python train.py --hidden_act="squared_relu" --normalize_top_k=false --lr_router=0.000995
Below are experts of layer 3 (counted from 0) of a mixture-of-experts language model. Rows are named router (the router's row for the expert), up (a neuron's input weights, with its number), down (a neuron's output weights, with its number) and show model dimensions 0-127. Each number is 128 + 32 x the weight over its row's rms, rounded and kept within 0 to 255. Numbers have three digits each.
Before each expert's rows: "comes after" lists some tokens at least twice as common just before its tokens as in all text. This comes from a sample of Wikipedia text that the model never trained on. Tokens count by the router's weight.

# expert 3
comes after: "\n", " |\n", ".\n\n", "\n\n", ")\n", "-"
router:167146110074057156143108102126157133120140081085169129106137098098129158107135089169098091095131059136144088153112116149098134148058152082144079125101158147120114115137136148053138177122101115184175184108145144114096107104108151105141112089113111085127168117140099137181105153164144170172101182113123018080171120149173084128087138138137156096130147150151140084115112121130185103061137
up17:109148137127132160122133141111216202066204107104097131170098131119083184139111052102180119149155111098114156141115097157153161120181127146131143144191101185087148146117102130148125110115108154095073074134133119143124173068085174108165156153124086119134158097140113105128152153131108107161112158117132071140159138165190143169131175165205092150141103106129165091124123123089169134103173
down17:144117131104146155043186095129147151114149130086068154119150070127142103073147129171067120122144159118148157171089073082142155091120169095104135123093136081192151141109150101147167104071153138102154088163114135141103130126104122135165158135184096112154022098120137108094148144059202147095087132137123166172107194105133118111105167159127109176086125141099127116139146107162117139130165
up18:150076083121092120128104211127187161175162114130147147116134125154143158106086148105097117113130120202168092135131126145120181165141172072136124096106177135116102104064125181121178084102155098120159152098146163092103153177084117133144136140114126079145183135160092137185154169175137157173134154163079103133129137123115170112072156133092145128149184094077151122100148178077168175086095
down18:145142149085118177125123160123129091199127160110085095145165184115155087172131097093110119089144127190141107089154077154112055114093106110124157114116090133135155116137166075107115139140164182182124086142124145089132142146144139197081138100099143060130079147138142104126216079058121144115065118174131175155137153135164168142159110072169113152104133153126168100119139160160139134147184
up19:156130140090130158159148130080141131149144136157194149154124093192114098064093069057135159144110095160159151081085141127144123160153170201143149107144192157082068156108178137120111133131138183127103166151126083108136063112166097092161246120112092143189135131092118113142143099130111122102111117142107128107119109149130151171132065157148118180148090171101127118108142147085137145152136
down19:142053164124125147117118127139112149122160129085136111141178041119051112151139155145158107147102117141141143087130112080114109131114147166138122131074167144080134156107115130093117136110173181130112118150161115060199100077174078141108187130108069198144120108112119101140131134125139186088139065094146117022123102087151147165185109149161112162155154108134151086120156088148122125096112
up20:082116161104131116149145189107179146148148091128090081149182128145144117077148138078106095140075187145101133114109147205120168135130160129127150113167160169090104120160112153173152139134083134149118126163167148152085083134140101149168129111165135127153141082137119134096091151076135095146159169158089082183063119188124037080140132085148132071092163143135127080080132093095130128160187
down20:136155133134125093112160201119134123149133095132098141170134151148103073146145145093086137194109120178124126144130147142082155101120131148095133102136098115135178173056126123141169180201089182109157145100060158159145144127138082159142111127095120153131106090135096085104143105153107096094123143088084173103158167114088088098143074149124106159051192128099059111171120147127145054185105
up21:099150105130134136075222151097124165131164163106117099078175129156177108099098169121090155119142134168138145142151129158113158103107117133076144111094075079114071077089098133113162123092109157085101143117120114094130116172115100095108085138096115107106172104120108070154143114147073150181179118140188052091160142094108168129159118139106090187071105159147154107142080114067179148106103
down21:157130163124114169166153111112154152149145145128121146166231136140177106095099118140161145164142136083124165112120100112056146172141122154139122102112095156122159048122076158167144159147105042163050138145108153162106134090131116159105117208121162127132173119140142117134135123113076110146194133105169164125109143052155165112174114136170114168115094188136125086092099088091148150128100
up22:101086137125134145188079154114109094095174075151135094073095098151161159154139097101142091090135114203155126106111090093101134164125139083097178117143068153060104124116149129214114105086131128167126111088107133105135122136121070178135156111115125114143093122117116131076107161150215143140072111079132161091115068144196104121121141126134197117173083120086125154101139127147143081160102
down22:182175202102162159143180127140084146120126097087165108091142168145112142151116104100175132110156185072145168139111175141120165095148144088091138114142119109170106061113100162138080153152114145134152144169114153151143095125086067076143143163141164113133153177198112198123096078113082161084079163132116128129137169113154124132119143149156064105133176076173192118092131138123125083098156
up23:159115100105109151056107131104159184101135097171105118144145184163046118060149089119136171114100102148162138106114110161058121131123148185120146156152135092102093181121129110050072136076125114126162148115140141153117100155107109066163108078121083099092075120103093121130142081141136133170151165162119156164099185125138127118104106081130132077171121162165180148104108100128131168173067
down23:131120143117147133130108160135112180135139136116170106173146147117091131151115089191097156152166133120113212082127097120141179136108068083106091148068070165149139179164160167175094112146129135158127111159108154136132055147131141085121164126098093132091101173117100131149120079095087137196207110124153112117119088161154157196119154084113156083126108163183185165106085149124185122147113
up24:140124143125157136118113112118090116139122053084141068135098086061138149109132156155126121090124071126125122148134101078104117165152104126140123059157183170124149112089120071156104117104104139073192112071114076081143136142158174150108030158140100140114102101103124159130068058138127145094160129127131070069122134171164112132176189146120168156134093180102135110102125070100101116117119
down24:100145213110120087133178112142088078121183129132093195152161127116127080083141092164110166110164152113123186130118097161152138144176135092093040134101177195057125103105091107177180135114126104150155144134118098136159117175077104163105077191131103149138068119163123116118089113113121152131197058137107141134111121113098106114150155119074140143103116093127141121111118124127090086133088
up25:104105128099175182138107154107139192125119117147124115116127145102055117159140101158106165200100139184074154106061128087115149157092104077130081166114129124171114166127074112083103145143043119157094106118165155151102098107083123096142140185104153064144090097097173187146124129109100165098127144115088126086096126098157103092121110133171164174138083090123117076165111154097122128182104
down25:172120074134079108147183123140138160113143166138133159143146142068105112172109128148180123129125136128115134138141119152106141148142114097152110087161141102095107101157110187096126148203071109210149154115085065188186082152112059117104089133126237192131112125120122154113143152172108115102182096096164129104102122092149161089126138164110183136157118135096122150132143079164101132187131
up26:163149137113122120133146160180152174014122116124101083122137111113140127120137129119057124154123160061153116151146196161109155096073123132142069174128111140102107133126095102119140148109128151161210161196118123115161151080170169127083153118084117099101195090161144156178118111132136101125145138103067123157188109160099089141140134156128161116157122121095131110148204130087189117115086
down26:127079090152161091091156104086099080154173165160215117122100126126089094121108133094118081088130121120129117111141108067131094095205148111198131123112125125131185150114121096123142125131175066100132147076160178085130141162087072114161140099146173121191125117164151111140089083101123138141084119154131134142144157104076130119120108118084139157090111105077177095167094151109107204073089
up27:154161147107160097161120000087138178106103142157121160117105131116154073152161160132077143117152182167157099138121178135121070164139153102158098109114119170173127072069124089106113137142098118157165113123162144127114087094155148104096097113098113138155128129122118084143115151195135130149103144086089059108150120130111144137156139122123103157125200118054074110110056129101116093101104
down27:169123117129055109163167147088148124148112122131152067158152167106135133171174159151164165136179194101157118135110172097120121108173095104067087190135109117121175125092109152135120122131138129140129125161143108127156091141073144111146041122169104063135098130107181134149093146119150154095174166077110160145195126096166142054150092144178126118141087183129138063127133088105150074138110
up28:138122141165124128135092114136150131089163143105114136165091154161140083135152102119136137055123102105086124096108085143156113117123163113079088116124127131142143147085086126165156156176165139172102054098056119126072134160121129134083152141071093157107136099135037139112102147117207075154089139079132081124112071156106132101067150069147074118135134067168140131147107185133146164187146
down28:144101140120114076129135122115081114117123106166096134158101119091150137128157101094129162122068163139130081149155085173113147122150170129143161166117184173102132094160098140082119100139168076109086129140240197116163119112136144088129140167181078122192129112162115160115100148120132167160169157169140132189122147105129138151146121147083140198145109168173175074131191069110138072146142
up29:120130142124118053113145142109099168089127083113096139087108130125113150110115109131166092147163132161101194113121122120123158121150160174128104153202156176144127122094090135087131134133046162169134117101145160053156108066102100165089131075121051085100151154132141131074135096143131142210126143155141087102149136127097140127166139078135183126117186143171150222107151116170154143118093
down29:199066106157087168125132069096130095074147173099161071121134163109167108124112119113173069069137185151136132115131147105164089115121118175092163082089122152160102123130117116092128178186191113161113161146190121070067097121167105145079133088131103142114149142133119136119145170090162149109101131092123136166153134174154148104138155121168074127177125167166155132112150128175143088138199
up30:133159134164125106176050093116125124120163124154085138114097067155129150120124218144162174142155150153150163131087077120081118117204106095128170108080147112170120100115180170131094143079140170136162074138113128096163122141105086142175094099123117086170093095106093046140099132089160132113105208125165134150121106172146175166085141098107149097160117100129101106163137094076104138133126
down30:126087118130138107157105101200100117118147121114088129116151141074164151164128158139150153124114164109136180107087140130163135100140138093142147140044121158165148159182081126127127088138103046192191170104112078124168060119066134118151122116133161174139128093093085143128122129080134123173096115136103156102133091175125215156140181070111105099116075073101137125134142154065092119128105
up31:162148065105119093148140103081095129158127169135152118115177105142154109105109166211109139095132161122190158077111161138110129091078113126159144118079145104138109112123135110080096141112142126186154159083146051144113088137127105167074138067069144116187129108174139160052095110206148116140121106144133144183139172102182095131078109208090128147125129141132146152094103122155107129154158
down31:145113108124128106066100073111108095113176189093115163121103182101152139142123171107164141132157174174116133099158155115136143140134207104106168105109101116140148128119130132137068165114169130109156188181134085118113144175164105116115126074170090149118130144160066153120134069199110165090121156105142141191139162125132121127132049140116127135092100124179210069132134111157123055100090
up32:142099130102140086091125161143158113094129088128149179100063133076116122139163097114172054162112120160138167129123104114192177164085130099128101124122124156086150152170191132120119124126103124165162175103161047120119154107152095162104133143179095162150164110126117138203092147078145110180114215201089157104157100145123142101130047098124130145083130131098110176129138110147105123082133
down32:124118132127149122101122162172195117113130126164100191182086078142151134141151127112114107187107173163112131134159132128129191130088069097175177136091058146119163144161128136107133112143179104147124162160130215087160144154138175106102111152191135127137070110230098145121139156110097052121098138104129131095131118150158099156167105061118111143158100150172091112095150099153104110140088
up33:126117058109084117124078177126184140184093128082099163132107137141153103132132134171070132092118176126075144108174094183128157132113119205109144153134130122115126115147161076162102074049129172178134170144103054141123097070129134099138122196126109123163121091141107129119112194184079148115132130160111099129121095149120125070066129103150115180155139127129134101159086135134163113079088
down33:120149087153099137108119186140135147124161082182079146119099117124153143089144120133121100127099150138157126166142107115113146142097133154106139173180138137117147140036133081141137086042107120060110148145086117151124071120110114074114083178176152139157122081153127141164083111108089203115205143157174116121137089150164150119136130104182098131178109122095146083070095142179051098129123
up34:162134141101092104136104158128098151108187088112163121115141163110119149204090119099099110105116152136170141092151124169113167185114127150125098144150129190161057119113115129071108126135119099145085071072193156140072097197099174116147072079143184130078151144126089133140106139152140130148132114080108152169146149179127061167065101140131169133166161130053145102147129167135142166097125
down34:048137086091077136108097164167124067072171093155066145134115152104155100101133159129099130167166125140105138122143165152166195101176182056100103189182161155166133163142108106093095145119122078155111190105139121179162144130181144171154197177120138140119123153088124131147133133135134156107144090096070101148103155082138173099154134146083133121105106089165134139109126098116080140142098
up35:076108139135097123102082129155140172119168111081113125159120168120109147081093105163197138090142065060134172118154133120171137111164094112184206133104188142088147108142170157128109170189096176110136156105124130121150099130118143088087121126129143083088130156058102131060139121168130175171123120057089099109109196161107106094113143130111143121139078150125117116164076117139190159113138
down35:125087130139150117061122163160147081152155118129120200116120124132114113132185077141150156111169153123079109092126103095146078117087221148053139105126152101100122141100132097159116130116152188135142149085144190094159082148112112124082156161130176085027101117137145159157131122111100146132126135136082076121100126111096164053112110123152116101136064103153119092134132189143161110069156
up36:116130109141142092177111164130121175102151113110170126166155117119128077140142090129138135161167173136121166167133159125131105106124124070108076124125135050126135090114091122106112091080077078111133064198112189165103067116148132120099130142164190111090150143155162142118073145153117167135108129177195148138089110190185126084085169152175150155130093084113081095154088080150138114103079
down36:118107141145117095159100118121133122182131104125177125056134117146152091192106081119098140119105132107182120100102104128124125088074146196138157123210075098094118173125120135118098110104122209133154123105075096136158106122160125130143151092111081153148059135142092121117222085135107146121123043158130129104102128109119074176135154142127103056159151139147196116198130108094119134134102
up37:125164122110125109151124141087124109073152119110181074147134109127079140161107075096164167156137079135058174090144111155137113112128150179152089110126118106167130197152118166129120079107166120085170141182181133067131107071135146131198103140128170067122142084125106118119134116127175133146174142204176090148096132123147130085149071173170109182135098090174095135112135078108172109101147
down37:132127110134165140129077124119128076123141137139120066154149114158113160181105083078122181110159075107105165129135184082085125136158139135147165120114159069181163197179127142096156074157125157088090156136068120104124133085152124170068130153171120086090179100133174155080069121141116122167112105173107144165126121139115182131165176080170056113105090135152092101126142160139129149131181
up38:183159106141137099102131100029133162113113102178089188083172124152165160193150089098188139161158123112127163123139190124124128150142170111180099086210092040091125079109109088143131118155102078143182174136115174107112147114144102093116143105131101147124101151139093188128131099129116109106118142085105106127124100086125132130135124127058111129133093128130145063182143090112168141114146
down38:170108170154149143080156107125122068136113115167107153097103182035146116156120124088121138110175179097138135120140131099089082156129165108098123151174130190205135116106123100138137081099108131127149139078138160114153158104082189142149195153085077126137076080130136144096108096142158132108114142124148072114054124135125109119107165105131114107180157127144176059150161100166106132047153
up39:157146093124094141102138147099134164117109205113083104120133161107112168128119174202118182137164150088162230147159138158100155094130085130093079098104130160135104098148152111102081173086104146127142080125128092116161104107193126166118119163118104120157171166152112175166171133152179110086146125173126173150150111106187062143119124173109123121125083110090071107137163146147171095078156
down39:102204110148115147126101145105179099089064150114082119151154160161186120133137125130150147129114130138159171095159104127159179177114136103117123107082095048134146100141063065124121121098086099107066127090112126165127096203134119164131166157177138097166152167115120126106096152087134182129115145141129122085112141050138100102075111080114134210162177119100129083124146153107179144111101
up40:138199068118110067083089170127111091145131158169144115149106153033121112098095065131110105144125122137128085073128065130165112129092128095156094123180161129111166107162120113100121127072164141161118153131120084074148099146140097105141066156142132112116155180173097124127122140121074103157064128090091137095133141091055070110095145144139160164048097128129106102152118123162136162092117
down40:146096173152099217117197133104095105088133161116133177113129117095065063122154154122174130093117085117111149120180171076065110079153146146091156112129113172054154126112151103176111121118095081115124153097113134043126161064143133123131191123135090125105087133132123138150171165100153108144163132106141143083139141124133119125164066111121146129117107080079214137121128139142132176095115
up41:107076139122095130136140161091107190117134138068170099064106166184113111143084185146069128139082146114101184094059170130095146101161132099176109116116159109104094189125106185150134077100138154179116120075088183097117140091103143172103154149124126093179163136158091165166194128175146147128089095147142115118118096123163205140139139141177141138114121137155154129096138126070147118113162
down41:075162160156132070149112120055084105146088146190128106160109056184127097111110143105127128117115146104100155101146175154165127080097160109180158190070149176155100183084127147135149131135091102094147123129143141130065091121132155125094109099142134082157175153181155157134136134108131137083113145086120188136125151134110124091108123120154158054169126099045127069092084150111163104137102
up42:161088154079090161117081100119085095146113105089121127117096122113120109118136148193113134119190143107149109096151133161111144088095042132150142104087081110113135120120140141106125098017156175174071135108134120079089122080108125170129043149088162112091127146142106133118166176141150181075137167114119079134129183103150106143059154142153153185132127134140171123152085165145169141108122
down42:068148099151138109149170171074088125131128127126145109121145108161103201105151147104121139104161103210167141121082171106142106168093155099147144129133156125145121107089137143081086116193175088067189100116120115178175122157136121162108189122139155117150109068175154144101144116139111026188119134105173128117135127116127133155187071081069146092086115125119126114150192113123143147109119
up43:132183113166089143188129114216137169147090115118144127132115097183138068141106129154075129191143062156196126137128142140157122141163141144114048054166118157111084126101155130097148136119080152152202182119137169116118064186104143101073095130130148103102109153140102101164154113153149116190107126131114102095111112087107120122097164154175136152124112162124147068113107133101156134105178
down43:136151123083154141182113066093133133144148189059146154131108126150123062118168137208081105118115145105094144109102151117111151142140143130143151142099170114149107147157105131146129128121165158098084156206065144124151134108158105112173136153049170143130049167078102108132137171175119145147119175180097124118123192109180153109165132109107131099104141110130124194148125077116153167126208
up44:070114089123084096164116147170155137099162048123132127172098149121102121146122124118186104085062150082112127206101147134129117170190113107163172142122077133114144105102155125118167142108170084189147117154152190094153097122083141118171066082107142098088100121085126116131126118136157151150144087063079101132183115112142119084114143167106129118156124137099215077168086137089137139131133
down44:112108100127149148105188133140146149155133090120192173170129113170188174129142131140089139127148133081086068096085134135146154175112084082134155138153179087116223107135176098115104153098195163111157145192150143109137148111149123136103116108083109122190107159123135141045157138149176130105181108114110099095121084090087082129145107113081145157208153106115133107147146084120151088143144
up45:146132105062118110166087085126126158204157133165114050137124125187136169059170134120122095163128107170085099120138145133141099171131166154131163180142136123120146108149106128095129102184116126206163104058141099148107127110071102148117067150155115145122123173127150099170081148062136091123112135129151136172182118107183098145132126144143053155148127097075106148115085049120141108136116
down45:151150109123122153117151118149110128191116104096152132133145109163177142129177091165135110106161143133125155132153115029115103130102105146137114160137107092154141142165145127085150125141134142149159066107112125165182071156088088103111160151150145100106203138129158163164163112138169192172175165152184106129055111109124177130113125107155076106253144102119117172098122066114133084139141
up46:067177143103162141202120151067091121116172104108139131131063108142150131172069159129141115140108090131118126109156132150125122099088102152150105095129112158164092167155111134117167136110119129110118110119084102108125144076136181071214147155196141157105150094153117143178151101139123118177148089160166040109171159126145112156145126161157161113124109120181112155086193036164144137110100
down46:155070122160098130171145109204133130138060137136149133102160117112117042150174090121170180125107191115140109117106077105149153116098167105099082166147126089104159075162128105136089101122123104150122108153146118098127083085134168177069059045149097123133113197073108107132122141122151136151148183102144138138131107159075121126104089136111151162111156104106092110076113060088113156122110
up47:121113094130159067081116084090139152158120101082170139119155163115112102100172080190117087134124150103131114123149123133112112126120102143132136125103179148146106094111153155142086090053116122155125148133148118180182031143182146129160113065101100058125151077153098096150103114142135134074167158097153111100142101103144123127105117144122092061092180110063083096218166128107158129107108
down47:113117089119091142159077131102122129158112107071082166129148167145166152153116142110131162127164139161109089165137100124167071137149085090149141091103085097081088156116068128121173084029145179123153164124152120189129237165175172079096151158133158144172116117142113102105104138122121134125109147132123137090166104115094122154206104124126139124122149144091093133097181062113144077144132
up48:121158085143090096148122032103131156111126112107183074128149104145122119162094093155093105116093138193115102087195159108124104146117143059151110164163109123154154147154141162091122145151104127110137176071120155089183114102108171171142090134104139100124101145128145140187120163139071131100092190149080133142133124159113175110101131100139094145106158184076119135100111064056131149054090
down48:169148207148151152120107103153091126095118141135149153148169073181129155102111142150136194181097167129153190083127143135168126140110208131122158117137128120162112141145124106154155127093102122087132052138110123147139132060110135044135137091107119152129104158165080122102137108136181168125132140151139175094107236145129086102169155158209190158132139134171150112146132107117129121176136
up49:139130074150166104125072084177080185130174143101149126122154117133185125105099085088178154099143119131085110107172125154127170138151126131247155120106083144154135099139113155085166141154121147130183090133080188114112142112145143149180108076111146138088143108156129114154076114158165136118224092146112116123135160198121129149112114179122150144117125069141105088127124154126191152153171
down49:169145114126103069197101155135150126164119182139083160181050091117148100148132123161072087115172157107162131066163145096086146186124140156157147151110098126085111085130138102187160044167136180096103116158140129080110101173121155149163125127112086174098124101129189114129125167153166098167140097095118121108107143120113110104111177142122118159120135163140127072164183180190138110107118
up50:122160143133124151116087100140130145144140120080127053102129135153158124151136083080127141155126112081195150203116132141198154116140135088156054167093153148087152090170142175123116105158145080141086183142123127106148072093137170127135155148100139115170146163123070145061122116104082182148086101139180128083201150123098083130105080096134078120145084099104120102131166167107138089154172
down50:159197096091073088130071120105144134121124171149132073208151156120097160110137127116168139152143120170098155058168102168151126113080094138112098157080141093167142113137136175149080121083092109116169115180122091140133127092116094135080113160106155165144102126116129134125194167072100171123135140095155115156138137149081126172073118092099109146114072107184180088134133066165062123139156
up51:137143131101154101127121176141110160183072125162124170104100080169116098106136077096113127171104079117160152093127111175108120064120150135178107090117170124145164140152221081067115102165135166102156139147113151130069141112036141121118065125105095143130139118130119155126145108109115101176173144133104176117116065118137072131170152163148073087134098115114137089077120085116089059158125
down51:153101131146152147113089127212132123131126072095096154144070146142153150104088150146118164149131160109016137165142115156074182140114109112151168167149087072130105098134056134114154111095183175120130150193113103122115180086066131154155172134159140122067111145119099129113127118114125089143159117091134081097132121145192118081106127106154183095108171203157102127110130143154090124152113
up52:101145201080096064123105078093118137157129060177092151103130107096130167133131136124178138133120118151056142114081093135124106162211169113152112134148108142106127166106178109100084162159127126132129110129105176110104090127152108111139050162143169084136097086137131101227079095158118100112126160150148145139063106186128096106109141103093146140079165071085125091120132125147139113103157
down52:137210098148054162120139120090128104198173084097169138084102133155117077141070124130130089125171145135151072117137185164134101206083127167126156134101125174122138131205119165157095125103111086131107137098117147153120113114146096086130099127073089107156157159131048098131168139153136107120153123178130155192132145084112136161191150087094124148160094132127085129145067102157127114127097
up53:174152122096130110130157094100168092174141149077178163163163129147155125161070159151078094189115111100169136136149168173146088126130167131151121124162160125156124083138116086188114140089114137203143092161146120068151137141129168109137167170084154110100129130123120138180134104087134090149178132190188094100085145136072128077140104092131118149182105059108097145144078101172183112120162
down53:175110161075105153076121168100117101150129093059183131111119203137163132118106193227140135079144141135186070074167119182135118136154134083117122167106143107152126162150127122172156108142189141154140144093153171166101171113097118111122168113150092114144150116077118102167119121163090131118158110142152113116103153109147143112134167096052177071161182132166153136141142179168107102122135
up54:124096133121097091121137079088125172084158166138135160139114162175109087042119135168140156157139117183131211104147146126072145133114153158136130177153100141139145128160178143156145115153108162125114108076113113111127178091156090020091106133127105072093099080156153121082090155114088136165089111136132173098137139148132094123113129141144177174102177141118132092165093143140162064200108
down54:156115180138126124161161128200082133079122116112107149120173122150149170120127148110108126106146125184135125138138151146072164180075196149100123065122162150163087108051097123099130102185132188155145072124099136144184135136104086129116163125102151157112092107176128153076097116147144130165113171099116123117109126156209144158134142156106099108096186070212117143123161137118166159192114
up55:140165097041118145142193106130103140136131132094168128086133098154148159141139116156089149142143094079094157184166136123077157148147105165106108151137136113148117097089090120078148116135081086164101175006078085120116121174102122155075144067084188127066156111119100173166142098128091147118094133173125082125140096101153158125122100125076115170132124147149160112108095071140147107111127
down55:139147144101137160163114140117103120138136094121170087098108118083159083160059156153075102130138143084121117144156105140144175097087108223124183131088151128144199102083091130125133149154132150141145099093125060152137103175060086094165096151112123067159148100118164158166168137070102096079126154126127165102162109142172150109097166137190116151121154192071161163173148149155145104116130
up56:162118094058146116108077130103114132140085097128089157155124106126122133195108110131159143184145082164168134093106104142093178115094153108140108125158134085117127086133170121132140185113143095153112170131198154097103154155081105152193139159199176123092175107145116126144128164113066120158166117145140130139136027111060112060155100115156139078122135126127123113117099141038107141087112
down56:131176102167087075140188129064191097088077109148103125139137184037136144111123098127113140111130130119163080137167120064168109107093148160101137161117108129107120137128132136127120157135186156153154156068127154181136129150152099171165108127184103140161133132149151155051190114129100143135161128071147101119158096149153149072151170108117131169117138157126103053124096097123087122045129
up57:147163086108116173138142116129121194156137073118180118175127179170110155120087100184141094119173072153119121123115148105143138151144088097124109166083129183105079091092152107127120078143175116156099130073098109102156162119072130154079126192130072126109173155140090063125086094166151114137169089060126153083113130081139124161143132153127130093068142075064122108121105119111122061133111
down57:081155125127145180127130092137171138146100114171135166136155105132111141137169142102159067080172160138111146100136142068144116169188107132096130162183137114165127135106139098095139138105139070155134162164158132083095202162122211145070150147086098115132139142149090156115156087094211106101149125138084084087150129180108091107141167082156102078138137176094136104161160211094111127157124
up58:142115123095105150094130109066079147134062096121106065140149105039115154079060129194101124127147135096126169158078102158079113152123135130076120166124166088112161169155160109156105131134112112170103091090150081105131135095150147138120116107124101151199162115121112089127130112155092114135159174165121089125144168163105142099116071091215136072170104115140105048088116112126089144128108
down58:148091092113173114167085079179112161098106160112131102158085148147139117157199105067087079129104140088135149114093153117161109107175124183101160133160153174132124153119168100121112152162145187091110085137131122085121147129129170153137086095099107112181192058154207141098087154083122110151133113124166142095111139075099146080114142099104154169080122140194114177145125157161089146180136
up59:101135097045131098148146055163154172130121112117116142111048103079131188131086142166156132105147123148110142128119144170130182199122141098142164138156114170129122098131128158130115119120155107140139109135111131178076159152130127167172078120144152103162114114133129184122132153111051123175118151097091102109153126074113153108173125155150166176156169036152116089104095125079115108084218
down59:130134155127158177066106186136114154188129159098136122089069119090132164080180211154125102099159110177145167134133134164107112149132081121123163128166116140163102115115143164112155084108129137154104106127055151105125194102189164144128175168211137110099184124159112135105133141096127094118130157155144148112146139143164127138131130106113150092093128087130120219126191166060172084106131
up60:122115084176080162086103135123110166163093143130067132137111168057122177152121075103132114128190152075143083054189129154145123122138115165050047139164089131129146116156107192126132141139106059151105093151088164143132139131109159159126130154097162158156091128129110089145128138115143135103159144120189109158122115099146131136088147161101062087144091110110170164132091118144167120058084
down60:084155124123177080168136127107095188130123114119167066130136137141124165151097174074172153133136066104146155071132136141105087109116184108132216123074109130123153085078119161121097114154158157103153117139147123133163124056138115104116107127134149090211108175157171152098087127106159122170070091116156107080146130132090111135119107173139098101082108102177162101163114144211172096130137
up61:170155151069143112137128142115127085103111153124177112212140148104099095095119140116066159115069112171089099179182105149144124126172130150086153147153135106102151109127127209145134187139130132172104133112090094118185131090110074091127119160133123060162148136121161094196132122148176104176136153104150181105130084161066129109168127141091155161185144104163144139136164183064114146156109
down61:116210114079162141083139127094053167102137090134152166107085109147128138123125148105111104139141128175119089084160150176110151148048107092093161156121115090203097097082090102094135170095109121100169147172017161119156136110127135075148127085130131139096080137137118120149144111133147112167054130098090138157151131150080098138109151135139118132084080082104144136162147095149102093081121
up62:163136096100076128136161092113170174121147122122105101094158051111144162081129153113106109104153082092163155135105156169079078162104191092125140143127170131178140030122132156082129109082124122117173104135113110062168112148107110083098092094094126042205145128180116143131088143138112126119143176116114106110119111085129128129114123172134158109088120177110074115144128155114079146113058
down62:101113116154140078161136120144123120104163127177151079103061174153152097122174071118101123128101159110126148138114175066078115087155152103082154159123117118104084079152116147068185176155133136141104182167155091168100120146107109168135151199141150122149124157106111159189125146170075119062143094157111164125192178072131130166079151126145127091158086120129111059135147124067115130103112
up63:169171090136138119132153104097120155074153114108129118129168118103118123153128131107141150166139132142135090135113171172166172126150139090151119079083131153105117137057174184174121064094131148158098128174166082151135180138072077097138168128118154073172159130072136143193120079120210124178189102161083120113129096161189123091084148165109083161107136096111107135156148131078140173088119
down63:186122133101137128106132129126139173126147154119128154166175151103106116166134102146102145159147121125155139078157133148126133074086076151133106115058180152167143127064181176169107169031116198161079123118095078137104119156067076160142100129130124114194135076146105145109116160091132064214203163130116172102131129131112142145142141099120170139172124103124128134154162160126128118078126
up64:146151179134139164099174152163089133081167102132168045115107118125087155146116096079133143141124155105144129085114122129131098119103146111146117096147140174100068135164135170118040110089062096137132180103130118177123123103118148122115149110129120120159072084135105182111190087096124168100140236122100126097084115110122104142134102184140137078163129194147108109162152101074160094156085
down64:196144113116109177118088135161112125093136155125121160093132098108066106098151104133113085114143106154154136172224115088151088160129141121111174165079132138094122168160100102097115101143175110111043078142095115131104061091169174093097152091118101097123123111111124144151103145102125146170092113162160145079134075076105089096104057136064144126120154087128164186122105175159089106123138
up65:121190107170090106116145181144107139111083165162113148126139108136159186150124079159118133082095074077106137160138162148102152151113124141112147110146168171144133067105180140067097133080049151154075157201110134084111084092167134153146103067121146133161129161148140081163150109103124064099138131136135111056156147119127105088124191125177194103072129141137161159155108143135090133104119
down65:173146134127102089132158103172126058097163085127090144122117153108107113104071179154160113181119078132150139155096039059138110121157130108121114187131106123114129138120096135139185166112163105160090170106119172176109103153104112120108087177134136064184114141157180119212131108162126174113142165112130102152080104174099148180172158127118149141105083158142164124078116142180135110090165
up66:122211136122124099131117113128117115101109126102110133066113128068109146076124114122101087091092158116140106124058039114097170167170092133162129073138187120178115064128121096169113117210143113184104085128054123136160145156097109118084132130170138155092156155149145147115162141116154189130092127099112144088112120135143153069148126116146148134143051190095121156119118189115110166124147
down66:102093124112119141152105162127180132129119100128182148143119196135102115171107042172137204121112107149096141145110106098176163150132174145146125082074105107153190168099104131083115137078122165109108169030124127083120147110143143168208143145136100097176127112112146094125158186149137129137147134131129110165203096130066088119160166087159114152077162112126134171109118117120086164099136
up67:147156166116099148144107102117081087155135103069127123113177082124150160178098111096119074153136105148048076106135078110102113136134084090144133127221144157128115146134137103060131076125165168123154112117119098123179131097106138181186143146143161143142118155137115138165117067159123135118119118117127131169158140120086085202142122103095104067150059149132140052155101151085107126051146
down67:182134059132175169110107140101176140091146078140112046122134119145136141129129150173054116093100137134114116180084159107071131089088160226089146104105183128108132154134108131104123132124168156145132104151181136111101121139099107109077083133151140163087175075144107153141049173093125098149167134148168112107097147099194158140072127114115137086117115144165146132096136136130161175179133
up68:122145189114061042121190172129099078113124124098160134150145159176125152103093131168172123158185101154161094092133125137104202188111144145101095143151134152130179135153142148128123146149113121133153108163158140143117092145077153155141049181054127104097114091126166115162127109137138118200172081176172105118153081123090123145082152132118143194125156123096149149102131071122100090131116
down68:114105103153042088138100086113152147194130158082115124146138093093119118098165154087158183135153098151118183127087191155121092138134130176146167114081154133077069162164173129117097127101175157128096103171166098121183094078121121124107111133116127190134115111105116131156127116173185143092166115055096155134153117136187170126105089079143091172138153158079126154117114075147103126114183
up69:098136169096163129081147103162125186153134086161192120122149165141103135082133095096093154154146116188134036118168064218148105052080140144077023102128098145141109108118152144089118093147147106126078149093156107144136097118135172118174116153164171102132130147137117098166137061153116102120121179129143139142142150168103138082089090114122133171121126153159115136140098129108141129132180
down69:144089152121152124160126062188147168127080082128169107116151090087083091073098123181165104160190134124108107186094115066166116152181144135087125083101135107183160117121149112140122174125175101113137100133179076109125111142150087098153128116125093125086140080145120182115146098121144119125180078140101136158086135205159137159133115112152141100149145205121127154124106181166056123161166
up70:140192130114101158111127165137125193151097132111161159125108065160104127136065172125139085130085128163179155081114185163110149105149147061126122083096165155128107106113160093135120108081144125110119085172141115123129120144123102189088161150122145143138091151110139173199129173167144145093114148152189062066135119125112139063159117176105111179150075150138136172150169090153146051112151
down70:117093090185170143134066090147139127061112140195159146131140139121145169104084146127154096123178089163142122164149130159228121103035118127109101095166129138096102149117174163107173130147093150107146141119126119126143138144145157110161130173119060158124135105148124131026095137132097103111112091103153153133102103134097133127145087168095118175083159069143084190135121182125178116160117